Weights of a small mixture-of-experts language model, trained from scratch on English Wikipedia.
Size: 9 layers, width 224, vocabulary 11707, 21.4M parameters.
Experts: 16 experts in each of 4 layers, 272 SwiGLU neurons an expert, a sigmoid router.
Training: a variant of SOAP for the experts, 586M tokens, 9117 steps.
Below are experts of layer 5 (counted from 0) of a mixture-of-experts language model. Rows are named router (the router's row for the expert), gate (a neuron's input weights, with its number), up (a neuron's input weights, with its number) and show model dimensions 0-223. Each number is 128 + 24 x the weight over its row's rms, rounded and kept within 0 to 255. Numbers have three digits each.
Before each expert's rows: "comes after" lists some tokens at least twice as common just before its tokens as in all text. This comes from a sample of Wikipedia text that the model never trained on. Tokens count by the router's weight.

# expert 6
comes after: " |", "0", ")", " is", "1", " was"
router:162169130124118116134151130128138151140154175147103089100120137171111090127167126126144125139128148120152121132072143121174094141213099116105137090134100157124136150113170127087147153132121080151124113124117112121139112131165145114120166104160099130119134148148130125146163153089109108107165090160089102147064096098151197099114153124131127106111152163159127155132120129166110151131115113139141158151102154132104117168120135096110124108121114119107115128105127126106126099164120154089133150149119123129141127141132130106134134130136151110113114129189098119113123134100131147171124149181151145107121106110139131165148115155125076108147113093145098136112095172127115153079121
gate7:148104157112128097135117147143144128090113112119115153129098101140109133076146149173155089106144096124067124123129132156128074136123111123145147147114140134137101130112093160108122092119137076136179128093174131162105107091128119092115142114160105092145141141123108096134169147088151116131146167166149145131110144127148116159131104153119141156143102162112149110150093130127108135121091153103085137171099155170117109151114113193105138182146110111118159130075125096161125147139134110100141126061072135128132167127146118118104126118165158111142110118158147126127130195127135122134120096119117152127125098119105150136120099110123116140179132094120131122155140116138114110126148
up7:135149173112162103141128117126159128091084123122132104155166136142121118151124137159138118113139142147157112074132157115106134114157099131109115089142114127148159141169175110155101123133136130124130095160117195136135133127071184145115144123124134157126138117106143120163129108166119071130176112064067115147145128114105192122113127142137087128140168104154129114117119121129128153164112120117142116140147104109096112152151103125100116129096118126132144125127131098085145114123120102161131076139144129106097135143133086161117093125178155126120157134147085141126146119156168122110145122115143135146117138084136057134165101132141138078113156163126121149157103145092142151139126

# expert 9
comes after: " the", "|", " a", "201", " The", "The"
router:133120104174164091108111090106159096129158133111142160112093118141103132109148093138136179118138159093157109088107117152198129134228125149134140103116139134123118113145174106102107137103113130122147118130113179109120129168116158116094146092114128111113139083116145141172109176167118140154102103115114115107109177106153132120132132085105125138139161127125149137156152141156156181090132130164130106121152121146155143100119138161093126116151157141150168129108097140129142133123137159117102088140084138134119120158093127136137097115144127116132070115136101123153095140113128093136090113126156148091105123164161098123134124138109145157099129099109108140113136120127156150131124
gate13:112105090126119159088116099156076150180112170141128154186128161124138132100098124125126122132112133114141109140050155139095153102133127103138040136129131132152129092114077095122154149111112137089102112139144156123158099183124126131122144114096160096136141113147139148115150111155160159120164137136106130113095127135111121138147114135124134128163117154084098106117154150106135105132137166055131103108124108122165113141141126137123121114104163126137116129114152127118169117154145094127151139127130126159086120131066083123145142131124161133114103147097105152143133133153159170119151125108106120112147124147118107121176136125146090109113142163113134159106100151110148141182140
up13:151150142107121127107151133148113129134162097113151086128152116141122091146122135096149106099157111113114128140139140125148116133112113128100129110073134136167137121138125128153111123098161151093136096113134104156141119078158154092103119145123137068105136155104117125111096111137093155124135130117127128114140144136115125122084144118103157135156118108134076102175119134135128132144148106091090098103127165168129157133082126158129150124183143165130129149165101116093150088150158134113159140084119135115125123134151142192193137156172167139188160156121104091119108122119114111066154106130133136113133136105134113107096142141167140156154096106134137075170138145121164168118130

# expert 13
comes after: " |", " ", "|", " (", ";", ":"
router:182107073159127155120141117120128065131132146163126123155113138115070112117107131144122193135066092173151123144083139134110109114193119158167134152118117133121149110120168115107142145149162104133116145111175103137155132136127128140120109118140095140142113151119146117117144173129122148111146138138149118115099126128148208104124117118125127136138194134132118113126095120155165121136136104129175135154132142128142133146150133143130173153133164130129132140132125111107110135122105133138106129115087106120155118122121103128099076133151146092094045125123160114105085128100144114135136123124112179082130134121159122130134161142140070149090146099123147145117134104124132132085124
gate7:161112129133122163147140085133109091114134127134093128186130135105142105104132122165117158174082146142137140152141138117166106091148105142133173159127092129132123149103186153150121096148117148109113154088162115164162112144132131084139129105150108094120118104090148150100158117113111145136124120183148112090106120157128161168126101120080129150101128114118109135161137128120166096126094156133140132117148122139138145111116122163139116113136176131113118163131104153107131152128097166141121082118108127157136102140086121166136172102116194148140114143162169136105142128135145127085124080142113122127106119141145137144128191107100094092117089112126128096143154097140117146129178
up7:189122124130160120143085115131159116119136108088132144104113099117133122112136126100175140122110131148142152162133120083120127112129147134163109161108098148103151118131110134150167122115135094161143137099152116116126121086146122143129195109140136149117129123145150093134134154108189144087135111126143107118101144113088114148158135166120104125110164126137119098109168125074119175097171148108089105133132115137127144136108135131152181127105172129171079110137130145159162172119145140132134114181108160070102150119143128140147153151137166095114120142140114139159133146128142106107133103128116087167108140125107146074123092156138086144121121094156127138125092063128136102137092

# expert 14
comes after: "\n", "-", ".\n\n", "\n\n", "==", ")\n"
router:148123121109118107126147146135136125101115148154106113129098123115013135110152118102124159126177151197116111132057125135129098125174144147136116122133130101082095133105153139126142184126152147106119125170129140116157140124104116116119104137115098124147134125124099156127146136125126117105140154166121158105109148154146130140144134107110149158169170124164153130156156136138107176131154122114088105142158140146112088140146119117089133128123089075103101094127104143126143147114115135139056150155143134093142071090101088133097132130136131140134116094126151137118145118105108137112120167137101146156126138179134131163138140155132115133098123106142133145097103156113146143147089
gate6:116133104127150140160162124154061149148112107124151088133102094103125104113143134159146137157083090114132152132117145150151106157112103159093150104139115147161149126162172139122180120135155142112127125099126126083110141135140155138140122146117113137107175111124112122102099126102108108115082129118082127196092152144110109114150127113134118130096145127122113136135107142136090092152065146097110124144139064122092127163139137117125096128070157097151108114096141177145130174118116138098157161134163144081128118144104112112094110129125158115124141071133111157104150122099103103150129169146167127136127132137164130179123128134146088124150162118136120170147124139132120144116116
up6:132138112131125160072099104137146129177128124137105129119104154128148154143136140159142130115107126173135137105099150122119156099073140100092106129096155160139130188136095107050160118141123122137090092155142120141156135146128132118127140139118146081152147125120121125130161132155127128098159111102118151100129117109146130099133104144123132123124109070142145116101143104153142151155133088149107084134117160109132102124152139154117094135159131130091130123125134122152115086128132124091106100142124096133147168125152093128088179157124102113109168092135117129105131158099154131150082122145086125158119107118143108082109115103088158147113153101141119161094084134182191106130166

# expert 15
comes after: "\n", ")\n", "-", ".\n", ";\n", " by"
router:162165091154119149153125139099153117113128150156102151112127110158110136102166075136126089185130126124150112112101118115098113123123164126124095140131115122083123152121161117139138137142137125127078131144129165136150124115135131123159125108130099138158111144159088142153138140158089154156154137140126154111093176096138161140136129091111127121154191140088115107124139142103116170126152121134087143162110116091140121158146141145141113182123125127103115134146109150158156159164107131171068171164152105111156103099129087130104116097133109130108100109147136152126123151142141155141120112133084158118113084140108106168116161100104155132094113102102183130072121147097150157103110
gate5:149130124135159118115119150113124104142142134105109162155134124152136139131185154160109192114089119150140115160118130161111131101060102102112120157162154132100147137115141091099124143095120125119099131194139152122137125087088136138108129106132134074135134149091092134109144143124186116140156111129141151126143115086078123146121139092117115139147120135157159121108110103118143102101170124144097128097111095171110148115153181079144113116119168123140159114109160114079119122137169160133124098123097158154101139119119102152129142148127135151091168147121111131143115096145097090139124122150124146121103161149128143116072111083124090087160120136114104161161133115130095125131140
up5:143120168138121115145136145138159130126118163136155124162172107143198124111169129101128090160145123106118094110120122125126134127130064111105167104156112110119138140118167095130088114140139077105123070137131119177164128129138118089098153119130121122156129181143111090139156155138117127120130100076091130097059168121155111148115115131151127144169098152147137101069148135144130160117151109100095074160123145144135108142131143136113146152115116130158141117091082150065163127110119125142129181139106126094124131160114139136111151113123132120117114146111140104133085099130128093140134100112117122122107121081131080139168163150114125106117120136135106130130106125114158112102106

# expert 4
comes after: " of", ".", " in", " to", " for", " on"
router:081131132163106110094138053051159115107153150138135110132125061138129096100142108121114153151156118117134108140094087157128109147197133098150096119122073128088131137134137133146168108115153155114103105176138109124155097124139122157121141090136066135132144149106147153146134173157082120119121163095122126137079131139135117125137158130127108130147123134133137132126127111132155127136138142151149109133169134129127130102149125162109095140148126087142123079122109117140150119123109133118103129106123153112152118135116103138096106112145071137155117106125125163129120141171117122153120160144154181110097119155128124146158154079128086157152152099159160129128073122121117133099133
gate17:126113153097123140178122154128156150115158116176126101158094145113142106106165174141141119175148138117096111098146088173148110145130107111142123146134134134096097164117129164125100116091147147097122079145121114120127078122083107115136161128121147113122105140097173145162146123167080160141105115126131164116116153140153144127118117118154154147119136093099124110130138132126114139119112138144135123145136136140112125118123187096089128086131115117103171120153161105132106150098094131123143106083107180130165154144117165151147082130145102146112154123175127088095112134099106123105123131115152188132110137127114115151132094146128105159082151112092163131126124102126148097199138
up17:110122123122135176162126138184144125161125103114126145159119155147117108127103114097117179111120166111098130150123145097131128109146093168160135125145134156120127158146104094142093136146180148159140086113146166074113107077138123144139145119137147093120161091122155161139114137139109150121146122133127174135109097155107121104142104148117118133119193109159125159132137088155107073184103091141116107106105114112100141184100130103123105128109127140114143158099124130145082133132112108132146134144082125087124128098125161108162137083113086115109112104128152120132146114174115112095161088104162177150123129124089117112166108159118122145084109127128162106101130129127138137139126